{"num_hidden_layers": 9, "n_experts": 16, "d_shared_expert": 0, "normalize_top_k": false, "routed_scale": 1.0, "balance_loss": 0.0186, "balance_bias": false, "norm": "rmsnorm", "norm_eps": 1e-06, "optimizer": "soap_variant", "learning_rate": 0.00241, "beta1": 0.95, "train_tokens": 269400000, "dataset": "wikipedia_en"}
Below are experts of layer 2 (counted from 0) of a mixture-of-experts language model. Rows are named router (the router's row for the expert), gate (a neuron's input weights, with its number), up (a neuron's input weights, with its number) and show model dimensions 0-159. Each number is 500 + 25 x the weight over its row's rms, rounded and kept within 0 to 999. Numbers have three digits each.
After each expert's rows: a language model's description of what the expert responds to. This comes from a sample of Wikipedia text that the model never trained on.

# expert 4
router:466489508487523487537509486462499533495496517492488499523541482502487500505498498471476476531502511488528510490511510493503522467508521500462457481435498499502497519471524501544463568524502461498545533539498535481537536528481522538504493513538511550444488499503516475500512487477546484453499488494529475504510486467524468494476470468492501496475481505513486489496455554454514480500519497510504496529518457492507485517499503458512482491460441496469522489523491512562502535471529553
gate0:527484500496513485514470496472479487491458541497508449475502513501507505497499475524487490457550508509532480543509494476541535516508508513511553514492520472468469489477488521507476492507516511520507493509469479466500467472490562546498521485468492516479526507457477481482525493484475480494545468481518488494518472533478507528460497481458494512491510527486478518511524539477506477484491511512487496517542510541553508505446521521496490498517483486487468482489507524487511535495540481
up0:485505532512464469514466517444467454540459518515515447467509496483554481508449513532513488530483512500519514519537455547497537535475489499497559492486506466480515536537491482481489463509479499516484467508480522472497492460509564536463527508481497515485539493507506510471488513526504476484438461470521498524528486471498488493482487521444487506515508524441507499516549539515513495506515505508520494525488536474486528504467488549507528504503525497515455481478504492555493468525515501
gate1:475522508478515462533459485465507478456479494526510478494498506533493516485516534531530505497471512554552491478473509515495522478513509500516493562480495499537496488480473491516497502468486533530533508515523482412539508495512446483489538479492552506543513493496481505541492487488511503499515454518502504509518489462507507438487477483513491517518500491529530513531476495478486478517454518535516500494460478471497481516506486478514520497471519543490518503498596531533513508447487509
up1:506469473492519501457493540499468488509505493479539499525534496494514472522469483471481553487477496514469531492529483508493487547479481473514478488522505491489502476526554515498486502494519506496469459454470496521475496518484533544474503528465518484551493499523485479443539563495479496542485452489525485476537455543529526540483512516482476511505509492508447500487547469551512506477527518450485523455528521533480530474492503514489466504487496492475502461478484502523472481516520531
gate2:511492531509498494504508516496489523503520476474481511504521477521507491494428500513509489488515529481499457488491509494498512505530527460542526494499518559563528508474488479536505511517509530487522533528502484453533515468506517515507505481504486476493480477488563481506468511467487503537520496514534513498475496458531507540509494480508544494472481456485538471469483485459459489446523473510486493518497492479489543526473511539510515512486456487484530517465512484505490512498527477
up2:512490516515501518477515524505487513486476502524485505493478471503570493468472517493532443492534514542469469482510498521507482505482520457523513494496505560519525482473475478545458489490496451538508510519488522522508532480474464550492544490520493500511486491524545508519480559471501517502526496544536463498514504491516508469470505548451534507492492457499496519479508493516547459496505469502507517498495445520491595517481493467523491505532466432483513502437511479443540520470506533
gate3:532505488491484457493500472528472505489489496485497507493529443493514525439495499521506506547523499481490518444516477504477500462482484420508498493488521541462549474463522493496509505525504488503531468507511514562477490525475499513508544500488468569489454489482494526527492546488478497514537498550512498584526507511515485518497575485479505548530511487521512512467453509494481526484470497497498481509505534478488481478500481523508490500501545488500470490507501479519517514475512466
up3:479508440479464453494485496459489496496490499499484510538514519487516484497525515518529456517483516468513501483534486499537494487524470461488503530526468561513465472518524438451551506568518498518509508474508538533480454537495513514530486500511474482507529535533508494531506469528532503505457448557485507504474503506484472476518465497518484497496478513504492486457518555517509486455504488493480479468528524512520515510498497506504534492511488489465494501546524453459484510498535489
Description: Prepositions and word fragments. The preposition at, in, de, des, plus inner word pieces like op in People and Cleopatra, le in molecules.

# expert 5
router:519505533500522537482545509504546506498467525487498508515511538516520513502527479466513491472525488511479502488513539519491516469482534499453502474461500540486497501488518520478516511524545475505510512543512518493493478521491557477533518511506514503496478447522510489481489482470509501488526455500511485494537461484506540524459496496474554486502488501505456484506470508485501490449546482493501464502520461479491519531498484500496501516498495437503568477527488525516512508473544469
gate0:499505542478457450552503516551514524536547523464499477498487500481465555488509488491506449494541502512519475501534508517515504514489530464474498496530492492491479512523512516510480455494425486469481524526445483474531482504513518491502519489492477486471447474489486479501547493507522541494483504475512462518510512458496489508481487454503530529521483527494469511489517491478451509497515464528528493486473480542475478521500535492478513536474536472488502471470462469509530534466533486
up0:485505458505512491467488496510477475508492499501499481486516511505507466529513499524462498523432474505482473527463500524480517514481563547524497489475500465523480513511491512522525505539509530554539537480490522484450501451508489458524494500473506487528498495504547515494455483471501500514488474537494522512520545505483500537530525492479496515536507459516530498473541486522534517523502491453471477520472484503506486491490501530493504470521463500448503505538525507547514516478516480
gate1:500487506538520488475549518525457523488472514491494456541579504540494460484473496520520513510538514505466523503539460508514487510518464469537499497503521524493491515508482500492537456502492518484530494467491487492492504511516523484470526512488519490470483527499524472544485507495473460510477526512521540491530497493476472497512539544504515470503455441504470518496493489493472511566506496510505486504495485489505494483486527522509482474510525494478508509528526474494518509531519477
up1:457547516539509496495467541491469505487477481544495519481519495464481511527557452471489530460523463486486470485533516544519483494501501482503460513472454491505485500474539502529499503527529501486499466482534504523463496504502509533471491511518559514500474512500524541546525497489519496484492484517506496498523493534498532473505525524475511518462504444460530511477519541455493530500518484470508518498509527508503474472515501493455514509522467519549508483508544557506512462462511489
gate2:472505508471507513532508498496515553535502523489504564481500479505518503509509439493538523510524523488518510471468521528499479544493495488495492505523507540529478543479490477529473488510534494471491557502513524543516479482515477494495484519493511473476514506523467533472472475482530517536518462485488477542498531515473524504494497457517435506501513496466504491451473483547519487526498478475510519499508506484510519500514502464493485519502488500492480514514480550505514583501460537
up2:484447448505534452586527515483452472517510494509486495494507525469523474495469483502470498496480513478475541521498514488477474498548491499483534488442493507508499483516514465508453492484511528511495489464511527501502450473467548500490494486439519498486488538482569505483451486491526492485515471495514515498472497518517472540517505509494530533490535471494498493472532492502516502497452518485526525520543492504543474477464526528511553498514489479485466516501512477495525502510488476
gate3:511505521527483511520438491526504483488474482494549547499502492479502539486447493529473513493534492491470505489502522496494537465551488487494488502508448482491543510518491485562521553506539541509480421496493532505522565514517537480516493507525468528534446501506518485461501510537537511497528487446511494526526464488490546495525534538481528469515559460499495501485488498500490507514443489508469490520507484463458483493531481481538538452497464516507520516534457500489536502483475480
up3:515478494496535448511527480513475456537499502495479472493493496551503492561502500510510510504485522464524488513501475488441498506470519503503508491527465498571485498476487511475490494495532432499521541508487486477457464520482488494482534505497506492530526484541465513547500475501466493542475530542485502469476502503510451501493494468542487488484469445505478482493531527547497536517485506507544485520524490491483509585469494510516509507500523509518487492525476480502509525526514517
Description: Mid-word consonant pieces. Consonant-heavy pieces inside Latinate words, often after a prefix like in-, res-, con-, as in obstacle, reconstruction, conscience, perturbations.

# expert 0
router:496544505481507489525556509473510518500448567473481520499514484495518466493523488495468493471539504483520481477525478527532532512477523513474471484487515531482502466544493518479496538526500464491516518524525464510514515501498504516506508508482545528495505459516528485549485464483488488444472495479545495435498467497538475562492507480466528509490509498532493499530500509477496524507552508527516432478523488492497511534489513480487469524487465491494515483510498510533459554500533530
gate0:510479521491488544542490483477503439451485482493489503440538518485505509479478501534540475488508528482519487484488471521520510507480488541489517459489484522478516486468438486503494468473474491535488508483513475504465531447510529507524501472519478511509502485501476523507490531531520518499511490513472475472528519498491502501504454490494512501519482481505498528455472500512541500506481513477516493522434523506500544487481519466518500507465514511499499471519476514447489490523481497
up0:496474528526467473461529518531490521497482537473511496498487493509487515492472507490501510479489452521505524523517493518458490505516516499521450555511510455524447503524539492556517532510514489510493505493482510499529483497471475443508535503475535485468540565485484487514483497494459511493529523493484499507494507484496497508503528529499453521480530516491494523483471506483530537478517463529527498476534469543496463575486473518485464495521500453516479486478521528529543520480494522
gate1:468500523539494496507499521542498479489517496549514492488472471461464504523493502476485468474474501477486482522532484545452500493484540520508480494498543485527444464501474479499485549519479450490488435499489471502506544558501539496535471486505493482487500490492538487482494563518529521512531481487567530515517495512536478479493479521529463485482508542504476510472492536456531459463485473532469491539503496536528514488534495493535545512492559511524526473509532499507492460543465480
up1:501483496534512505485521486527474540503477537507508499506534510531513475496493500517461491463510496510496493481474456504477479530479514477490504497522471552533538474554487507489474526470521507488506532482520468441470523487528497473527534529519543528478500439488485538490541480494554500511473475501475478502496486511447526539470548498482489495501508522492536471527439486486505463481458557499480526510511524476487515509484475497439484474467490481527491478480456491487479497492509492
gate2:494460516450495507488500532512544456510494509482511509466547479486501524521500456506498472525533474496552536475453524489526518507498548522461489497503476510541467524480478485454534477461449528527466512493473478477504497523506467493512532549480465456460510496453497469475518508528522460502498494472485496509540514545545536543524463477534506484475476498474517489539496497498502549498503507482480474506487467560479495483489484527521471484528562534476479485497523516515472497483503532
up2:532459514475471465546527528507490500513515486500461512504543505488500505483506487502466523551517510483515490512548523519548483502531554501498499515511495482517473489481550486485502481486431495517502468470486495474473486490488496486538529514506496526530463512498475485483507473504514468494505489528480545488506508549477505502484483540521517488469465465481532531474511523529468467457507513511523480558503473513489535551503474546526437489557487437477569469480538461503506491491527473
gate3:508536504516493527478516481495495532539486531504515489453518476476504517490504547493460496497485459509518492538515488490508484461480502524509502495529519515489505499513513508498534523492514490477485475509511554526487503482493549500493541519484512471552523530500489543511487520486513516465472513487464494466533519493486491492508517547484452511450487479521520506486512449466513494519450509514544504526473522519468500488489524522497447521507516514546564473517473526528536516504547497
up3:487519536489489489518509568522515473483523485516460490502535480534460486469487539451501532507526534529480487551548485519455481526490530498472518492526504545488540544513521460506472483488488481535459543476476506509505488487482521458500492531515534511513511521501473478517487469520485501507471495483505523484486471518521528492530463515484491529462510515546504496501465500510494537508486489507485510524476521495514551515526520487462471481507501499505511526508530503521521471499488536
Description: Determiners and possessives. Articles and possessive determiners opening a noun phrase, such as a, the, his, its, their, plus apostrophes before possessive s or elisions.

# expert 13
router:504482506459544508506515507459528540526456521476509498536498522436494518539477509464467524534509496510473494478491537511477520487470526541493486506495514516444493437511524502514509507534510489496538519512463467523532477460506527487549530485524511512474513493490500490514496496471506489459523497516488486495535506482525520492466502494482503494495496474553508497508469561477517458507528506537510492522493443529469476530480521478471485524497472475469516490509494521546486528465552507
gate0:548513491485544498510446517468479484555552503449492506514489494473504495485508506499531475493533491553527494541488464500510491455505514448534500499533510482481442513432469502504521409504490475471466520507471482542509483455517495500491518515495500483492533509510478494484499489483485480497462524462506497515489481494509467513554510500517490568562462485516532535539473522478540531482507500502545531499468503513503520478456519510485483523506507522550511501501490526495523500508550519
up0:561512528500509493515439513520491522502534470472516484515513507455488518471517524474471505515475468514532505505481490468474482473538506445495474498526469524517502499464471496454491465502517460495490449449463499540492486468491518467455499474522492503495509468482435510519482468455476455526523522490510526495485539500484468517516502515508502524520455494536516508510496522475582512509489506496525487507524477540486504447489453495478454469491485508528518539525462544511478487522511526
gate1:514468445520504517511504476525448536513511488508476492535485534471502525542471502531476523521492495516473484598511509543510483479511473521507479472504515491481497461520487515518484526500482520496530531498471502484481508496492488532518471411499497498518486546478472522445461563511511510452520525515514479542508475514488526489490506494486490502493507471477459498514495510510462468465510514507519507510510497539529521496537489494514562504511520516493529558530487485505481488517478504
up1:462450477513518514504498504484507530523502481490531527485485520488510477465482468540518494534484536487514432530530515519488513504513450513513495452534484501497492472500490506539502501499518528502514500510509497489453510561527509523489481424531503455507485522506472471481504529498505489482478537486520484522495500507477528474481455515508500499515485512500489497536488497468468482477514490516554521530487491523527513489528486497514551461504483557495511517540489498504506436521483485
gate2:554496529484444500508521498540507461495507525516507521475516505525462526507541460504483501503454508517535494496501489488514483488484478444509526513483502513489479507483544522504507511516499496454458483467481535493500501492486453475492476485498500535512478514494488521482512495463467489485443486505519522491522548488481478506514500526536540514484467523482520467454524473502463524457453504525469472447448483471485462495540489540494499528500570509494532501515487502544522524481542476
up2:505473445486461514511512476475492500524504476533491461520447490508529482478527527537525462509495478487442483513509536498464541535497506520493483467504481491503528484503519506501477493486482519565491478528493499522509498500496509526505514426518488539525497481502495482520468534482500539525497499527464492512545506525513516469475496497452474466494527499512524495515431559518497483512520489488522515487563477525520530483476526497516481468512466508523461501529492521560492498501496550
gate3:541484540519497448501497516486494474511461483452466448500503509515485510471527496479504491485479527497497482505489586460543500502581486505496500482490522532496460506521506504523493492477520493486507509474469493496515509513498533482508491501483487503468517457495497450481470524574502468551474508502481438499560515538539488475508524496521482523553502502474516518493478549486498520514527517513508460498481524471514503503486507481478483523523458497482499468510531528503505527478475501
up3:481529475519439544489508494494510489472517458502467491531472511476516494491520464486490514507546515496505526499531543487491519544495511508492521474530501476492504481488503485486500524517510490471508502481482481506459504518444498528497478514469492475522500443520487485495458471500531495538498481506507484471519480515481526514478540512500481495525510470502516497469500441549502518489491481488483495522521497495529500500451483492532492459549492473508546524505523505487508541490518523
Description: Common nouns after modifiers. Common nouns finishing a noun phrase, often time, media or sports words such as years, season, League, Cup, album, office, battle.

# expert 3
router:496528527473515519506502477485539520492441511477484500531533508488462488533523473485479494521528480500481530459526519498525579465507504482482508494475491507453469469529520517511517471547530462481491515531471516495520482531491521473513535469474516526505483487541542504496489497487534491486513473494504460517501483477542491541492499507475529492478485474526475517525468511492538499515529533528462487504549485513459545513519513499490463519472501461490491503496497518509455530483529517
gate0:516525491502527490491501471519515549512474530496515540486522499508494532478497480461476503502489553520488461477493511496461474489465504497505494489518503505492469509476477507527485475434488508491486526503520514500517505486537471515551511475485520571495511488493509463489513489498523504533502503522508500506476458477523542489551501490520472497488505527495506477499516450554500470497495533506472502528493478482518517456532491476527498492502481539490496466515468493476507484497503476
up0:476523495481496485520480490508516479495517515499464509500492524531501521482522459545493484483497512476468497500500477520535451541508463488522499502525511515505473502509479529554481514527461485464522490493481520488512508476549509564554516481505493544537469498478500508503508490473487538511500491461517458436518482481536494475483475534495487479505513473480512490489493502504525518481521488472508503473473465466535553471510486507527478512503442499520524496482433511479515502461494520
gate1:490506532515532465459522489516540531499504481505505512493523474501510482476513451513520551521498534502538492501507504545446519514492492495501551503507494479511546517496500472493536491503480538526491443479515501468473470500512499505489446494472494523508493497496512523447527534506492517498471550529536526472506508537529533503518500452505445509490506495505482478499526493481534464564519528501479510504526500489521452502475511454500525495528510511510510508543515504506517528454502513
up1:475491545505497492484516462509521516528497476515468502497505463525509501511492518479452524451545480549499501512468524515517503476493468522500474523514488503463490525492495496512511500520467476512461502492512524495468493474464535481533447506494458479524518492520514506560502529482510497515490521500512505508492520526491484510447514528535488491474483538488490487480496531488517522550477498475472487418513466515511498502477500516449526494509530526481500456482541535547495495493463496
gate2:493499509519544526555480502517516476514506511475513536504512508505494488538483496484480518504521442547484500535500518540513535500521513482490531545493479506517530482480525552484511521534451470488496494509493543499480516530494515473522458516494464521477476475420518491501460500466472477507504521517544517519529505528525496508521486512498515513482491467488440518488496489461493482529523517537504509527483500570495485468506508477483490435530541484474506519440510499535492495512513503
up2:486535495496548507482526537506540507436516497508500524452495499491511506533483509480496523513478451507501522524503504492477522508570527502509513522467471488550523522501502483456536519469490512533512509481500514449513495527446484483555494473489500509496481518477516511508492510438438508502498514479529511517523502524489460560479532522504484463486497495433452534489522561486537491492524518541522516506476553520466479487482516472482545490520489509477456551461471501494478472514538479
gate3:488498512501495515487478491526484471532494509521504524493493522528477523505496493505488511507477516509478522504516486500521519496522482485470503522535516495525487462530480487560528471513469504472486525491496479506529503465483498501489519498474478502518488481485469545526485511526529479529507528551516491451471492469536469531435556470506519462490488509514498527542500560485508503462504483520516516574466513512502472440508496504518487490422499509467483474545524501499517476541515491
up3:509479486500476517487501485542465500555494497490486506484497530542485529495517499506502532497518465514464504485495525515500524496539496474479534481525524511526451465490477466515519502510489509512493519501498472483518511497488506480479548499463502491484478493494485501512499476486539507500493516495519475467449498491517462496466499517457462455536491495502459519529504509481511516488478460533521503556492493536508506460484451532473558485516462519455517502477469482479517452531527463
Description: Coordinates and syllable pieces. Degree signs and digits in geographic coordinates, times and dates, plus syllable pieces inside foreign or compound words, such as Cor-si-can, arch-di-ocese, Ad-ventures.

# expert 8
router:487507531517531527488515508486535462502482497464543498545437517457514482530514515461462518522544482478485476460515518513493501511486469548460457468467511530485496466486507510522515537508517469497505533525493493513520465537460523530462508508541540519507489465520474497527479438486511539488469468495521512462524497463518517530468465496497492483506484469555506518487450512488552477491532490559479477493496487482492501501490468486483453480509489505474529506517497519541512547539535510
gate0:488468494461528504521480520517470508511464471471481549532512473500512486545515458483502478474523471522497531510473527514520511528511457492514494511485516497552498477489523537495521527517492508479503494454501527512497501504455501461537481479494501521505494424475525520503501533482516537510506481484445510508524514496504451509466546510504495465522479496471496540467498504498545503507550448528523490489516480481488498494500469486523452488515510535483511432444497518548533520496471459
up0:491475527485535501491463514504494476512496520470475521520517494508513478494479548506482492495534493468480505488486498477461522482471518484511527519496476511515545492508442477524493487507487506478488475513516510471508484508459525491471473522448535461483531465559479470488523540494514496532506507524501520525482509514496498481523504530493506482503471464503473521515521485525531470516532546522506536505511510490494499453507486502465466515522469512480514497513563532549560506466489515
gate1:505504467514503492542479535491551517458503451487507583483487499472500517545504486491491501503538510531486495482500545469473468485508501510510541509525489517517497514528528521521502506514539524498484502489472533508504485474487486481511504505502525504495517506544504499485530511546483471497490486495493542473522517494502496471514521488508508521510488484542504530480490478492515472507495456518502526526489526517519485487445528501544465507532537503457509528514491520489513486522527489
up1:483509470525499524472489485502542536508519501512497514506520463453456488514468465520474484534527504492492500476520531480455479490533466473444539532497514476490501548517512502518556497486518514499493543501515524485469539509479478484481474474523508526480486481534523538503511486503506474522477483474490515510481508479513506507500526492515554515518517515490499528514497527522501464490493487477501488524554473481541527480483528483490480469495502506449472477530476481499481501550473565
gate2:506539497537516482477455471508490483518476498524479492446501492492488486483486503511468475497482488537492526474502505496552475503490468517517472466494486517494498516506468518510497498519532469538464485519538517498457497515511552491484530502507526486517495451480498517477499471527502483472473493479481555474476535514443492519472487540496503485527494506529548509505480466501511490534494502523488483521498531467516561505511518492497521502527512545462499521510525507484481480521483514
up2:537496518467501487517470488507468491481487500467515541548506463490497527448530463494465476470538484472522458538520491512542520525521496522514506506486493544527505480522519489471482483502486487526505510514516460508539506509510526495486524485444489494496510473493541506511511473518526548541517515476487459495517491552504507520509476508495458511517529441507482469492489466525497461484493498556519497485503483491508472505467465471546501530477486489529477516509484517471501483495508515
gate3:464468517521544482478532499519513451500499541528495524519484519491514450505482527540483503517528510425497510490515509484518477549489472516449503484539491524475502502533482542491533493503473490518487498479503524496509503494478470448498484487455526506524484498518532515496500478486498535489519466484526473451585420464467489484518513516525492494512460500463499509538518502480492480468468496456480504518520522511458487516534522509460501551485482524490494491503519510490504482505534525
up3:484454514494500489472506484477486481525504529482480476568495502488508490532472473496473457505501544490488541497471503495518496484456503509524527521487513473469498495516499519487457498487472491463528532489526520512512446501505514503442446481471504485511531475490454534491492508515487493485458501479528523458508469464465481525481502508482510486486466487525470504542543478505520494527505485544481490487518500473515506499512516511536506521536499492513534458477542531484476490477512462
Description: Suffixes and modifiers. Word-ending suffixes like ous, ed, ly-stems (vigorous, protected, allegedly), plus words like other, various, and table dashes.

# expert 10
router:478482544488553499517524526503536545540445502456517504534509488503500486512525496491470483494523477504462457479534511539498530491488487502487459466469521524460458462498510503474498546504487468496534534503473518519500537485492496474518501490502521503488511463524508501484516498470505517470512489512539488467542517461520535521473489440438514515497544486547475502504480527496518491497507539514461480502507497538495473492492475483489472495483500480506519472509517520520499518505573487
gate0:505460469514485466525480496496557523490495518493547516494485527490490511486478491455558532529459485528478507509575541527506501535455514503511568516519471499520518506484484501511518470459486517514497529504507496514519469482506488481522556469508490537515514539568535507507463518527496496504498446459505537490487459471490491515497506476508496498511484485547518523453468489497516447513491495487493487496519497524505540501520502454462520445492467487521487512480517533513526526485517540
up0:503517458513493492485492487483491479505509491507487466460499517498523503513501512520520564530496500512487490537528524474494512521474508507506519502505478475503510480499472509528498472498495463498514505507496504514541512496503452524498498481485509513458513481559477499492547490517485514464469493487498525497447509494509486504505486495491499479487502482517524521469495453549468511491511465527510545481502530551494536469480504486510508521508489503480435531493538517458515511503528496
gate1:509485472555516513498491478535513507453474485499512485489521560516543463510518546476515496546507503557505548524501495502505523506494544478514504488524504454484515485467419541473510484481473495536526540515502468467518526480478522478511490491496507476537485562551498469532472496514489480530507508552516478494538473504521485512481510528528504506532522487459473503502484502490498477498526523480523521542525513491534507462447509472537496466518479470516511540489491525528492489508490456
up1:479510544435513486484507537463511480515499459490516490496527525476483532505490480525499465496514522465483516500506521498474521485481472524523474481486538515513510502487529527515546517545516479461431523484482500489538448489521476457437477449494479471525519502476515490495492504491497503510544491519509467466490497502532538510512534545479502533453503503525484497473488499477541467529470496527482473474492526503504535467515472516499539504522519552501537458469447504484483515523463476
gate2:521491487500490478480482517511482507468484530474519468558475494478524486499507498482497463433470490501463474501534500469486515517511501469476540450468461474495504514547544471439496522513504531485509531461505470521485507529504511555521475478533516498523472487526488498542498470535542533494511509522489512515521498486478486477503486445486523513512498501512506494497510498521537502513500478489517499507514490499521486507495546483512467439525530486518540514504499516493458526470529512
up2:535526487514481486495490478544503520505469480505495531432508501505468495484592496513501521525550469498510497479501487477548545480488508499487495492533515515502498521449510521496497513501480506541473510563536547502554500507481523542522478531491514523463513494513486512463507509480530499527463465533500495473507527529535491494469502502523463495476482491440483518528496482486476509511515516511500509522480480502488486505497458541488494566495502517491491528489526487506493526482509506
gate3:507491516546510478495524520507488530457513515510494520516495463515516509518499530489488509522518476509517509498499480486522500467530446520502500540510510522500491482462476532475516500506487478490489516483487500499528531518512481494501501557508445471509516508486481469480494487499511515538513447520489503504520502533512514514485463508471487534509445501483460498466453507458479477457471509526530510503541484538477520580521479492514535500503524513502494479517474494498511495526483509
up3:432461479484497495474484482528483541495508478483511486508526456513505510477518503485514501513485525470521501507490528475533483497503488480502478520482474512502493494518504487494443486501515529512495456498548488573519446521501510494507484486510538534533504524537497503512550475525510567461502481563508489480514546525491476487510531478556489499515543456522470513538515513497488478539496460506462474519515487470438534488539533506519478490468477482545509477476525442440516515516489495
Description: Function words in clauses. Verbs and particles inside running prose: to, was, is, he, it, and, with, especially infinitive to after hard or not.

# expert 6
router:490521496495502512512500497450561529529455535495498492548510517462516472524524482504480528487516494477508456481538495501514536510469518519480471477467510536473477496504492525510506529498519451496553541509483492522532483533493526517530547488507513550499502462535510495524506476482489502436494506509525491512531489465527496541469479475497534467497484491530490506523485517465496463500507494502487489522480476553466509508481505490501487503451469431495493490525514489522499538517522528
gate0:522499502519425510510530449559489483486534511516492506498491464499471524497538477486465517475461546490530526511517530443501489512458512497504515504511460504531488499519502507453522479560493556518541542490506497513522461473470498504483524519549489516521466520472457517499507450480488522497491492500476468482475484508500453474479499485505523493496512531529461550479487489463516479498482497457514473447531499515476545526501495523518472468473480522493504497503540485527501496518526498
up0:490489521475545487497489566434540495495475495483505503509534540503528482500470507534481499512511455497462496509449477533507507489543514491500479492471530478481486514497483531521508545469495478493468482511514484494479537515512530522509458444460491516504521481530514470532498538513520477483492507499541499504525526480506542522520507509509501522509498472482507458539499504526508539541522513561474511555445481486511429471488527492485546517525503476492495502517474503480495499474483486
gate1:515500518461488515490476504445480545487506502529514455506520498510499498501517468484496470505491521497486497524512524469496521506496485520521515522472525502503500537520486513485516513518493468534552503484546513494492480523502450491423551511499492477492536463492479515478504528505521488484518497441500534527516452504475562507483502449487489482477501515488504459463513499527456520498525479504523483487496522502529470480522480487519514449470486481548507474483524514507523524490532493
up1:508516481538514455528528498543520494477473488481509497514477513474510516483498530493479525511513485520518486482489481512514485512499508517496514481499542536535496479478523501530460495522482513459468485504500473533532527471517539504501411489491506499497468507502508488539528486487514521496491496541481493484493502503489446502516492497534487503552486493528476496503484517483556468539479540489468525529497478492463515512477493498465504516506529524483496521489461523530495487496477515
gate2:527470538503540507528502542518493560495514475458526523483487502480506494455435492481486522504509544506459510492471492497474495491484519525522524509524507501483472483526485520505495513486504503522461494478500493525526505479481484571462525507515514500512507515499502507486592509523452454506479498475505518500513514507465472494502521549473491480475459518465533503468527469493496516493516495553493502508474511512530473527453495486527481545535523501477493519521515521503496505567489490
up2:544500528511528506526517522483487517501489517460480478485477461477495486500433518492505515481494534510514470530486521497493500514502513492512491527506530509496490483507480503551492517506473493508456510457468504511531492498510522556482536480537499519514478524497493513466540502511472477478462519518512528469476480493468487494497517520487503506498460468471577507482536489485497530507516502509507528512493459500538483505453509492508482544504498515491505534507502522520502517556475526
gate3:525465498520502513495467495505463510512477511442475490508513499515506475465519497541509544517505537466475515524537512511518485470550467476480452470499536492449495493488468468491516494523493510515488468484487541499531517478504493507463493535507509504460493437518518484488509503512514510564512458512531513493474492468482515494465482506518519480515516511525495507503529523472500525539504487514525505552477505504489474469540450543501510519491523501546482481476517515564510468529503508
up3:520492512524531537492510498521493455508479539488483498477526520504486509517493481497455497531528493498486511490476527496492490447493493518480493483479522493510527475516462485515515531481508473491519497455500487527527521509503553519497487491505507492523502419489500546503511508470466496526502460486486501493526523461491522465491517514528523556483525520541460453510507490476459508479504510535506483508485512521463486447483506510526489453502476448486458495489489485528497503512479522
Description: Line breaks and closers. Line breaks after infobox fields, headings and paragraphs, plus closing parentheses, brackets, quotes and table pipes.

# expert 7
router:521555522518488514510519538473540501486489497499486480529490527488540485517525514463472465476520496477480468466534539516473518474505531483471482477436509527459488506524488501500517525532499485505498504526462533521541503503462514494545528545478530510495536488499522493458504488468499480473479473476491505484505495478515452515485498464470485486476466489526492515520474534483546499478523499519454486504528493523472509490511487481451496531473489479481509499509492542526505500538496532
gate0:535537480514473499524488523453518496476486541512512485503502497496487521495498449493524441519492521501518482521491499482458523486524504481467493521521524532498493506480549509485516503535538526520486518511482487489510485518490481580489518468511477470471477503535516508506514452452500481479573481474473478549523461483460496490466496463516502462552470513472507503505494525467525400428474478508500545504496473535532480489530509497487519460463456492480490525487480452550528485492510516
up0:532489521537529443490489514546510506567562490516485539483469551513495505487496532501510532480498499501481522524475479523527490491494516495492512523477511450511492506515459469465497503471485505494494484466493476467465500491540505493517491515504584512483502522475475517499423522532533480549470505508500498483470483484530499481512513510522516485492524496517557469493508491543500530516436509478493477488500554471517530528493455506490532514489486504461486530489511490472458467485497498
gate1:507529498509530555494510487514480529517482517527521481550540471529531504458538513515511521506509470536516506489489492505540496484478496531504492526479443483471475510534462480483511483493494502532526488500519460495493491509511500467481495496529503452480462464481485514510488512505515489546450492494465532497478503510488488463476481458482493492495499480520524497516523537481474521514507482519521509461492521496479499487461513484502487495526491520508494485537505464499459504474480517
up1:500509504468522478485465508484543503523569473526524493474483533485487478517463475516539447482475505502515504475509554493442497510508509489477501516503546470500483489446475512493480521507487516515524457487488505470462513487514611485509472465495510437484500491552456442515506476463538455476510473484544513502538505502514513551538526508532498501485505537522486495505487484484493529491497522482480497495495466490504489468495505507515522508493501472491468498454465503554501525564551506
gate2:498520489493500503566411507472460550513497504517511485493501489470527514518466546506509527516473508503537508505539512476506501526486518500509531475514513521497480563516468528497525505526515495509507490492527459488506477480497520465526511511474517476516498455481529517513493483531529533503508466528469492510515463524464476477459481503502519516494511519426463476507437506489481467463490473495468479505489459484512549484525556507527479496506477497508476491487487544465487496476412508
up2:502510493480535481490506507504503514529516464518521485505492480503527483542474464554465450458492509534516463461492480494440553537541514510492456516504484490491459499501504498495497520470497525538525514490480547483469524477491484500477522488532500533505497500504527457501483488512522493485481498495541503523482525538501517527478514510532478502516465546497479569498470520465516457467478504451501527493544534491534526495502529524479477509465510495481532534477540474512482506496516514
gate3:499449491531537519544486473501508542513454500500499502463495503465504507558517540500507457509524533531528495521531482535509492556490511526472495498503487491512480496536474522476480495500456478536443514520495455449479538535503491491494466463483572513487510517496497502558519534557453494492512528492496464512529484485477479464480478494528474517498534511474447478522480501476512508487473467494508488481514484507514507525513504495518528543472507538498478530472534515498535570479516497
up3:474508524491478495489519474459510483461504494505445516506504510502492483534503534484503481533523498521496491498469517501485459465546535509466504535497499474556506476502495502503461501462484502472506496485489478506476494491477466531489463481524530508489492511511524503505462493551486487470448521483483462541526512502453477517511509480524561509448448519517503517485474486497465459517499511534526492502492523488458508514491495501420510467516520501471484561535480464510490528513495491
Description: Word-ending suffixes. Final pieces that complete a word, such as -y, -ion, -ical, -et in societies, exclusively, meteorological, interpretation, often just before punctuation.